From a checkpoint of a small mixture-of-experts model trained on Wikipedia: a variant of Muon for the experts.
Below are experts of layer 7 (counted from 0) of a mixture-of-experts language model. Rows are named router (the router's row for the expert), gate (a neuron's input weights, with its number), up (a neuron's input weights, with its number) and show model dimensions 0-159. Each number is 128 + 24 x the weight over its row's rms, rounded and kept within 0 to 255. Numbers have three digits each.
After each expert's rows: "mostly gets" lists some tokens that are sent to it at least half of the time. This comes from a sample of Wikipedia text that the model never trained on.

# expert 7
router:117133140166135103134146188111158131149096076151101162147116129120142159142169120139133098115121132113110100131164133150087109126139111108162151162132152100159154152155152107117125157136132141131144088108123194117062162119101142106125108129098109147107135126147101122132117155094188086160169179108129121117107145126168120151099115117112133136142116099136136122113097118166111098105131129174105125147130135121089175133106127141094120138158127111134116137166121192119121106120145133
gate5:149126119184103114118151162144151107164100132159101116156132118126156097174140112135172120173129081109117176147116101130132121101128128136123146137121155109150150136135126145127101145100137097123112106082141160125122172120124147127140151059135108132139146137130154140135119136118113146092128160108167128113090119132181156144087147122105151088179142078141081113147134104123134148140096133148169149140137093179130136090140117153150102121099174122133146132157150092126108104087129121
up5:108164132138109138171184099128122132136118081142121133176131139138133090099097129148153172082145063131151152126141140110123130149097092136060117099112121113125119094105131146165090117141165118116141167167104134109124144146127143121151143093098114141113119139070113098129096110120126130132109121123126144108127094115179139146112115152144074183101142155129121132139150137113098119130147119108144111132142127084129094160141132115117128106121094149064134117141153146160138142136131079
mostly gets: " (", " [", "\n", "\"", "\",", "ensis"

# expert 9
router:144124159105115186105170117070158092116112156126131168113107100079174120152122106152133173115113133130157126141128168126126153151097116122173135126113156110120086124142101107138131106127142120137140139153092188139124136103138134130133115116097143123170145156126101090100158116161153099090110111168142173136078177126168129116118128151123078121121106117112124104137131114101144162096124096124113112139148143103147129159132129117138112100135144125118185117137091092155143125111126083
gate35:113152128122153185106116165072135161085120111112170103125132088141136126127134089156134105134132142105124129113135127135097150132074146165106123147130143117097159118124070118116140121073117147187133111146143107113117122138131114115165121144127111133141161140155135164106112093132120135101121094169057122161112136130121126149107156125163095115099123127133119152122111095068113087139141151155167115157131157111164177142138132080135127147119119121152151121137172105144154124112146114
up35:115191123142139129135142156142111114182126118138106144125118118105158132133141169168134106129142123159137169092161141130127106150116131095115114107104141097128147108098109137126142165126147115117116123089123107132137116117086129144111122119138144148118094117190142103192125116200173163147086129116158073116158115152138075094130135130139098129124110170114120149107112099130103132124113158143150117142142094132109129124058135118142112139152106142162147150141151126131158180119173105
mostly gets: " he", " career", " years", " They", "He", " life"

# expert 8
router:145145148125112146105135113081136137150111086120129141094045148111114150108170097091125133147128129111142126125150160164121114127095078104163142182128127139100155112144133099101127143122136144144125101151082093113121132151115154124143145164143177151140131135115107123119138168150132130132149143119118140100110162107138178122099111127126146143123111170142150140096107127128153090105126072133121143166167136120125137094103119152096125107165147089163128113163112155118110147128105054
gate2:162162128117121133182116117117132071158090101121146136115121120092115105073172142122103176130161169123120119109120064171146103133142126116135109143144157160142148116164113132160143106159146106122157106114144099126148147144100108146091138146143137162112122076116106108120155143120126137136115113138102143115118160117128138183082167136131176076131151108116127118107125143137153122156130100101142127119129151145120138093161101082126089105100141112175110128161142095128098126100147131
up2:092124098154095136150133118154139079136140092156095149152120125113121122138122098136170111141131149114132147131163123166112129149166143121139134100083143123114095170121146134126148128136154112144094111167150141106119100111113159130136136154156114119094123112166166122117129111054163071141146173135134122115153102171120125115102105151087149087156099147097181135147131112101146195155154129109128140097165157091106139122094103136161136097109109126117109109120147135156117125147109109
mostly gets: " Robert", " James", " David", " Ka", " Thomas", " George"

# expert 13
router:153053160140104100155148141079156165124082110135158162091109114118134106143170084130132098170086146152154084133136149097100124147128105135132112128109140126148128136153070126088197133102122125161124104121144162129122119135148154114115101139109120141134131126136125130121154162090183095152132127133114142116132135126125156186117125091127142125156144133125130122116110110155128125131131111147117137129153130140159178129098112143142113146113137076128118157110077124098126100113097074
gate10:107119129153155108131129131143059158172108078189137124130140126105143121115123122124139125128113061164140110129125131119108130108129137145136166120110103121125156107132169078086104155097181121121119135120143125150159136145105141134090140134105115103092119163103121110170105144124144125152154108131135110110134107080130159132120183126124140121170118135113148151124130116133162071134127153119135136116113115166156129140158121126110158184162113086112149141087119107153084141076116094
up10:127128102170103136156154121095133143138097127144125120125160158112144138135142141158168156151118130156122121131184133117133126153148114151105084138157144097130115130113133178112168116141137165098159114119147117146151068134166138120153124145096115139145129177141125138146144111158159108171109097096090122162142133155154129126106124115121114087144133160147084147151123152132133111165115144128169110082121110125121102100141152124109085099137111201159104181105086159134111090138115104
mostly gets: " f", " music", " c", " British", " anti", " b"

# expert 3
router:114145157141125175151137166129117125109143136139138171107144120105121141131119149102187117164101099079166114163175169117100151121123112128135124149072156128117125175120123095087159148145126136133164135106103191121115117140101123140144135115123131158146093133146121097149116136121160148119101152137165118150117121126111131135068118120138127152149126146129154119127087139125139166091126093140113159132134169137100133145114152148065126158123150127170106155127064092099102101105141126
gate6:114150144132095140171127115104142056113143182160110142102171103141168118108086116094131117116148131141124110150113111093086116130134113123118144115108123131114126141134119106121134125089091126065151131117122092167116130156110124128151163113101142158110141141124152099095149138121085160120132126164167130096148135127092087111131127099100123111120093127082100152118126158130162147148124099115157088154075172131143124150139086101155127110135128154124150170181129155114126128096109112
up6:153133148077119120122107149120128133080119127120186135156149163125110115124157129153157126155118128103118144129129066076095138093135158118096137175123140150144102103143099111132161107099121139145093077148163108115105115093137154118097130136145113097155145119124109107126191108167145098113115101147108148136142123138115147134142134091123141107155147180126152140139112111103109117132136104174146136125150114075158141097137133116102082126155107103104175102140140157132099112085121091
mostly gets: " Died", "exp", "1", "2", "conf", "II"

# expert 14
router:124112158140119131141120112123129105132133114160164117136126116101134141149165092148156151152144144095141126149108109131091125168112098103121143158118146124132153146109094108097137185142125097172135128148107120109153186134102142128141121139129114162148152129131141112117134153122163148110088164144164105110140133118154179107088096130117068120152081121130149097105091122168132159104140085176125134128169178062172122146132142086142120119166126124100155139154121154134102099135135134
gate15:132102112131101182120068126136121083153111166117166160067139150154108117093164136131114141137141152119136134113154114170118101124091132161136123119158156146089140155183159160161160123155100101143116096121183130089169144146128073106105086131117142131120112150106128143151102149140145091111101142155150134160133100132116136168162151115135163139146132135120124109091124129122158127075114105121117142128151154135128113126122111135134094085127158130137083117134133104114147108148136092
up15:140153202109144146093184137156122118162144143181103099131108135130157089144163156143161116142092138143118105087121144088115121141115144122088120156109127153161063143103186112109141081117138145107145135166111133111136137140122153112128119126136153108126115155113133140135126124132101135107139142135126131154131167111147122172120133106133066093083167150109134114146116082091105115121130124145180119128124119150147088105106128142092149144078128136153166113161132130115131145117129112
mostly gets: " or", " un", " not", " well", " most", " than"